config.toml
d_expert = 32
normalize_top_k = true
routed_scale = 1.0
lr_router = 0.000547
vocab_size = 32768
norm = "layernorm"
norm_eps = 1e-05
tie_embeddings = false
optimizer = "soap_variant"
lr = 0.00374
beta2 = 0.98
steps = 3791
dataset = "wikipedia_en"
Below are experts of layer 7 (counted from 0) of a mixture-of-experts language model. Rows are named router (the router's row for the expert), gate (a neuron's input weights, with its number), up (a neuron's input weights, with its number) and show model dimensions 608-639. Each number is 200 + 20 x the weight over its row's rms, rounded and kept within 0 to 999.
After each expert's rows: "comes after" lists some tokens at least twice as common just before its tokens as in all text. This comes from a sample of Wikipedia text that the model never trained on. Tokens count by the router's weight.

# expert 50
router,196,196,199,199,217,245,213,188,246,175,168,193,220,230,205,237,220,193,179,181,233,190,222,213,213,217,234,214,175,189,200,212
gate0,224,196,176,247,173,219,234,232,168,173,184,193,192,204,209,236,212,173,185,206,228,196,195,207,195,234,219,173,223,206,199,173
up0,168,199,230,170,202,179,169,185,199,230,177,214,242,187,184,203,193,205,213,165,211,199,202,199,220,170,166,177,189,207,175,229
gate1,171,197,199,169,210,201,215,201,200,184,218,227,184,184,176,184,224,191,215,170,167,180,182,200,208,194,217,231,226,192,202,210
up1,167,164,184,218,181,172,205,168,219,241,198,211,188,197,188,206,219,157,222,207,215,185,221,222,198,207,195,238,207,194,174,195
gate2,190,195,225,225,201,207,196,205,213,172,215,208,182,192,203,190,192,157,175,221,215,174,223,178,214,184,198,189,173,196,184,200
up2,207,202,209,214,180,186,230,189,160,208,231,190,217,220,176,205,222,185,168,197,207,191,199,227,192,170,217,196,193,184,212,194
comes after: " | ", "| ", ", ", " ", " (", "–"

# expert 105
router,188,203,187,156,175,210,165,240,172,214,217,215,182,173,203,176,226,231,198,217,186,198,203,237,185,214,195,215,205,185,206,200
gate0,211,231,192,248,172,203,257,201,180,187,215,189,193,170,227,204,207,179,228,177,203,192,192,187,200,205,168,182,221,185,237,198
up0,196,195,198,212,221,184,168,210,204,190,185,211,248,202,179,203,197,183,190,218,205,213,191,199,183,213,238,203,209,208,152,217
gate1,171,172,211,165,238,197,239,225,213,214,222,253,172,211,211,202,213,213,233,179,188,198,169,202,146,193,199,222,204,183,219,190
up1,202,181,217,188,216,181,228,235,242,210,202,185,186,191,194,249,209,214,215,214,228,198,170,229,184,207,191,228,202,207,207,210
gate2,203,187,212,193,200,193,176,223,204,207,205,190,167,196,195,168,178,150,193,222,207,163,219,165,204,187,194,203,154,185,217,217
up2,173,201,187,218,199,175,231,206,197,224,208,193,204,204,205,168,207,186,206,200,194,182,190,222,200,180,203,198,173,212,226,217
comes after: "\n\n", "\n", "==", "===", "====", "|"

# expert 34
router,230,189,199,216,182,228,202,239,162,192,247,217,171,228,213,186,196,193,187,140,154,196,185,203,228,217,171,193,223,196,204,172
gate0,199,199,185,222,207,209,216,198,204,185,216,166,192,173,219,222,206,191,222,182,183,218,167,204,219,231,199,187,219,192,211,188
up0,196,196,210,198,208,183,170,202,174,212,177,224,206,212,181,191,159,186,208,203,211,199,240,209,187,180,197,207,174,215,186,218
gate1,190,220,198,191,220,175,220,185,197,188,226,204,184,233,151,211,231,191,205,200,181,190,201,213,201,186,189,225,207,170,225,231
up1,172,186,188,206,189,191,235,196,209,204,214,200,206,194,183,233,195,173,200,176,189,204,218,230,150,202,195,217,202,224,217,194
gate2,224,174,198,230,249,199,140,209,203,202,180,195,173,195,244,199,196,171,192,187,173,185,208,202,199,200,215,188,179,175,193,223
up2,172,181,201,203,182,192,228,205,202,218,232,190,173,206,214,174,216,205,201,197,183,202,212,190,194,206,207,191,193,214,195,202
comes after: "0", "–", "3", "1", "4", "6"

# expert 42
router,222,192,160,226,192,207,239,181,224,192,207,219,196,182,186,198,200,209,201,192,175,223,173,203,181,174,191,216,218,190,197,223
gate0,191,189,146,199,176,222,234,217,208,191,196,175,186,176,196,203,224,160,224,209,202,230,173,192,193,206,210,174,209,203,220,183
up0,196,185,228,191,205,198,182,187,184,184,195,208,216,215,190,217,198,200,200,193,177,201,233,185,205,180,186,218,174,198,170,215
gate1,177,209,211,228,203,192,204,195,205,200,211,211,189,185,185,254,229,195,201,218,161,179,194,189,188,194,204,223,212,178,228,191
up1,213,171,197,239,181,199,223,199,190,201,182,198,196,185,182,256,227,160,221,219,189,190,219,214,163,197,176,245,228,195,194,178
gate2,214,206,224,250,224,194,201,200,212,180,183,179,195,193,205,204,192,182,207,228,197,224,207,198,202,211,185,210,176,194,194,222
up2,197,232,223,243,197,201,227,202,201,203,209,163,211,221,233,239,159,189,192,205,201,213,174,210,183,227,216,184,199,225,197,227
comes after: ",", ".", " ", " | ", "1", ":"

# expert 83
router,225,199,208,219,194,202,184,197,218,208,230,231,200,222,187,198,210,165,202,192,164,166,205,196,218,202,213,193,184,195,183,228
gate0,180,193,175,220,171,217,248,208,187,178,187,200,190,180,194,248,212,167,222,193,184,214,161,229,218,222,201,187,213,217,217,215
up0,181,183,223,193,205,184,166,179,221,185,217,231,239,195,192,176,200,197,207,196,211,231,204,178,186,206,172,179,199,192,188,199
gate1,201,219,194,178,243,214,190,204,216,207,216,241,193,207,158,208,221,172,210,183,194,182,178,222,187,194,227,195,181,187,198,185
up1,180,201,203,223,222,173,211,196,230,236,176,221,212,185,162,200,209,145,225,189,213,204,207,209,193,204,199,198,196,196,222,208
gate2,221,183,214,241,218,165,183,207,206,181,254,175,213,203,198,195,216,144,217,232,202,186,217,190,240,200,194,241,188,220,198,220
up2,174,194,187,200,194,195,219,198,194,247,193,180,199,198,198,211,197,162,166,217,194,213,193,214,221,200,220,176,178,199,194,176
comes after: " | ", ".", " ", ", ", "–", " ("

# expert 26
router,167,148,191,214,208,189,204,224,215,202,195,213,218,150,211,194,188,157,214,179,214,190,193,223,230,217,224,195,179,199,226,163
gate0,188,154,156,232,206,192,225,210,198,228,227,239,198,171,227,218,218,174,218,181,205,215,178,192,180,231,186,182,221,231,218,183
up0,189,225,238,180,204,185,189,187,190,195,205,168,206,204,185,186,176,182,192,209,213,185,208,218,184,205,201,187,183,177,163,166
gate1,193,196,191,209,239,178,185,216,224,233,228,236,194,223,193,224,207,197,228,170,171,190,185,187,196,191,217,221,192,171,223,204
up1,167,204,201,227,178,212,248,170,190,185,185,197,186,215,184,207,208,154,198,211,230,210,221,237,168,217,185,230,234,187,169,217
gate2,178,179,209,188,206,154,180,226,192,175,174,201,173,192,209,178,199,186,209,238,195,182,204,199,209,198,205,207,178,197,192,184
up2,225,222,189,250,202,201,211,216,176,242,231,179,204,235,230,178,174,193,174,184,197,161,193,180,207,201,239,192,179,206,191,198
comes after: "\n", "0", "\n\n", "4", "6", "5"

# expert 107
router,173,202,182,158,211,235,210,240,217,219,219,195,220,229,203,183,196,188,170,196,205,193,182,223,207,206,187,224,186,180,218,225
gate0,144,200,178,225,182,200,209,252,195,203,196,239,170,182,201,208,212,166,226,196,214,214,218,206,211,253,163,151,187,208,168,179
up0,198,186,200,168,188,184,149,201,204,204,163,219,194,202,181,197,202,188,197,194,180,181,177,225,189,196,195,162,193,193,151,212
gate1,168,190,183,166,249,187,191,189,191,195,227,213,191,183,214,219,237,198,219,192,204,173,193,238,172,203,201,221,196,184,215,190
up1,178,177,188,187,186,186,197,164,221,232,168,159,201,173,173,231,217,185,217,156,199,191,235,235,183,218,209,225,184,179,185,214
gate2,182,190,203,223,240,188,179,204,214,219,205,189,195,165,215,183,192,162,208,208,222,186,234,184,193,158,181,211,173,195,224,201
up2,199,199,211,243,216,197,203,189,197,257,237,197,200,213,229,206,214,168,185,187,198,199,222,183,174,170,230,200,169,196,235,250
comes after: " |", ")", " |  |", ".", " =", "==="

# expert 45
router,225,215,167,165,174,238,221,227,176,221,217,243,183,204,196,178,233,196,213,185,203,206,188,202,184,218,178,182,244,209,200,160
gate0,199,191,170,228,194,201,221,211,174,208,206,213,190,185,220,194,218,178,238,182,207,238,184,197,222,199,175,183,203,187,185,190
up0,172,187,194,193,197,204,162,197,200,187,178,255,244,180,209,213,188,177,203,208,167,212,199,201,203,200,210,200,185,224,145,205
gate1,198,204,178,181,240,228,218,192,203,212,237,248,186,208,182,198,234,221,189,202,159,174,223,193,172,195,205,233,202,218,228,170
up1,190,173,180,209,202,147,247,199,158,238,194,201,208,170,177,235,203,149,248,189,200,202,194,195,195,221,212,232,215,214,189,234
gate2,217,182,176,195,211,215,171,214,216,218,181,207,155,206,191,167,206,171,203,206,211,193,250,172,209,226,197,218,204,189,235,195
up2,203,208,175,221,204,187,228,213,199,232,213,219,177,221,205,179,192,213,172,196,181,160,169,204,183,203,223,225,176,180,195,209
comes after: "\n", "\n\n", ")", "|", ";", "-"

# expert 109
router,202,212,191,193,193,208,212,233,214,212,202,195,241,214,205,182,173,220,187,196,259,183,229,208,215,211,172,199,229,194,217,180
gate0,214,202,205,222,184,202,190,241,167,177,208,212,218,163,176,215,193,176,230,188,201,196,198,202,184,214,194,207,215,203,189,178
up0,174,192,184,153,195,193,174,186,235,198,207,224,210,206,210,204,187,209,208,205,157,204,182,211,216,220,210,189,181,230,171,229
gate1,172,212,184,212,226,187,223,210,196,194,222,226,171,186,177,224,204,208,216,205,162,165,186,195,172,215,193,251,217,220,196,196
up1,190,195,183,198,193,175,198,176,207,216,182,185,209,180,157,207,211,177,201,166,191,193,238,219,164,202,182,225,204,206,199,213
gate2,182,192,205,191,210,184,193,211,228,208,212,174,182,176,182,182,178,162,217,219,254,168,230,196,207,192,164,189,194,192,224,211
up2,190,206,197,215,190,183,211,194,200,234,231,194,183,206,209,222,205,174,200,197,192,135,197,201,182,199,194,175,187,208,234,204
comes after: " |", ")", " |  |", "% |", " |  |  |", "0"

# expert 100
router,200,198,203,206,207,202,189,179,155,193,219,196,172,192,203,213,211,197,180,204,201,194,223,215,201,174,187,215,203,230,187,196
gate0,190,191,201,247,150,188,192,188,198,158,199,213,193,175,175,208,213,179,235,183,217,224,212,194,195,242,190,201,206,201,205,160
up0,183,180,220,170,211,190,188,169,234,191,186,216,207,202,169,186,191,182,212,213,196,201,172,231,181,201,190,200,192,218,152,236
gate1,180,170,178,186,215,183,200,196,197,170,233,215,197,170,224,222,213,195,229,205,173,176,197,207,174,210,213,257,192,194,198,194
up1,196,161,222,212,185,164,207,182,212,216,185,199,227,209,166,210,192,193,212,187,178,187,222,245,144,189,205,195,189,206,189,225
gate2,173,157,181,225,213,202,164,204,231,215,200,187,177,184,215,177,179,157,191,215,203,187,236,191,235,216,163,220,187,220,182,217
up2,219,207,187,223,216,172,211,196,200,234,222,190,197,179,216,184,192,200,166,191,171,169,208,204,180,197,205,194,173,210,218,201
comes after: " |", "| ", " |  |", ")", "–", " | "

# expert 115
router,196,238,157,203,175,186,208,144,190,211,223,192,197,220,195,208,188,236,188,164,198,193,209,214,216,221,204,208,171,193,214,192
gate0,222,192,152,251,156,192,211,201,179,186,227,172,172,167,198,229,192,182,233,208,223,239,209,196,177,210,219,191,203,214,219,188
up0,183,208,239,161,211,197,182,173,201,171,173,211,256,201,194,189,188,181,182,170,200,158,200,197,177,211,206,193,178,203,191,180
gate1,167,219,206,174,223,142,207,192,224,180,229,221,162,231,196,228,210,201,219,151,163,192,208,199,154,226,204,220,182,218,228,207
up1,153,194,199,197,209,160,218,164,236,173,203,170,182,232,188,244,189,183,212,174,183,177,215,225,146,221,191,234,180,206,202,182
gate2,190,177,164,254,199,185,162,193,199,204,203,162,186,235,216,161,201,173,192,218,221,194,230,204,203,209,180,202,203,215,201,210
up2,174,195,212,213,213,179,175,230,173,238,209,171,249,202,225,195,188,155,182,181,178,184,220,184,179,203,216,191,168,227,222,207
comes after: "\n", "0", "3", "2", "6", "1"

# expert 25
router,200,194,176,174,199,173,174,212,187,186,190,200,183,188,202,184,208,212,214,167,167,201,217,182,196,212,188,177,187,188,199,186
gate0,180,193,175,208,194,211,202,225,210,183,185,209,180,181,232,212,195,150,243,191,182,236,193,207,172,231,205,191,195,198,201,188
up0,190,204,206,219,176,193,183,183,204,223,224,202,227,173,164,209,191,230,210,186,220,178,207,183,193,190,182,206,191,190,181,202
gate1,225,193,191,195,211,212,206,219,167,195,235,224,147,209,162,200,219,213,208,175,182,188,178,238,178,218,222,217,224,194,210,211
up1,158,216,217,197,224,176,207,171,240,216,181,186,216,208,188,233,186,166,216,214,208,203,201,209,184,196,197,235,194,200,166,185
gate2,225,216,219,204,264,186,202,219,205,224,192,173,164,166,183,169,188,136,172,217,189,204,240,188,227,205,194,174,160,199,213,218
up2,192,243,219,214,224,179,208,225,192,245,207,194,181,195,198,198,208,192,170,184,188,179,199,198,195,182,249,168,182,194,222,202
comes after: "0", "1", "3", "6", "4", "7"

# expert 40
router,241,209,185,208,190,240,217,152,237,202,185,226,218,191,193,187,204,184,207,153,231,221,198,222,192,181,199,228,195,199,213,215
gate0,209,172,193,224,205,239,250,216,207,190,177,191,195,180,215,211,219,177,192,203,230,211,179,193,211,206,223,229,199,204,173,181
up0,178,206,207,193,190,178,178,178,218,211,192,227,237,188,201,210,201,205,235,204,180,195,211,186,197,192,195,162,198,217,210,200
gate1,202,215,204,158,200,187,226,186,197,190,252,251,177,179,194,227,206,180,227,180,150,184,195,215,178,192,221,205,218,202,182,189
up1,185,189,193,225,217,157,232,194,211,216,177,190,218,223,156,217,209,167,212,201,210,167,218,238,190,208,192,198,187,187,187,230
gate2,228,174,168,228,207,189,169,200,227,221,196,174,167,228,185,175,218,179,177,188,228,175,234,204,209,211,189,177,188,194,192,231
up2,201,198,204,193,218,197,207,215,177,216,227,213,195,210,229,209,173,211,168,168,177,161,212,194,190,199,242,210,187,203,206,198
comes after: " | ", ".", ",", "–", "; ", " "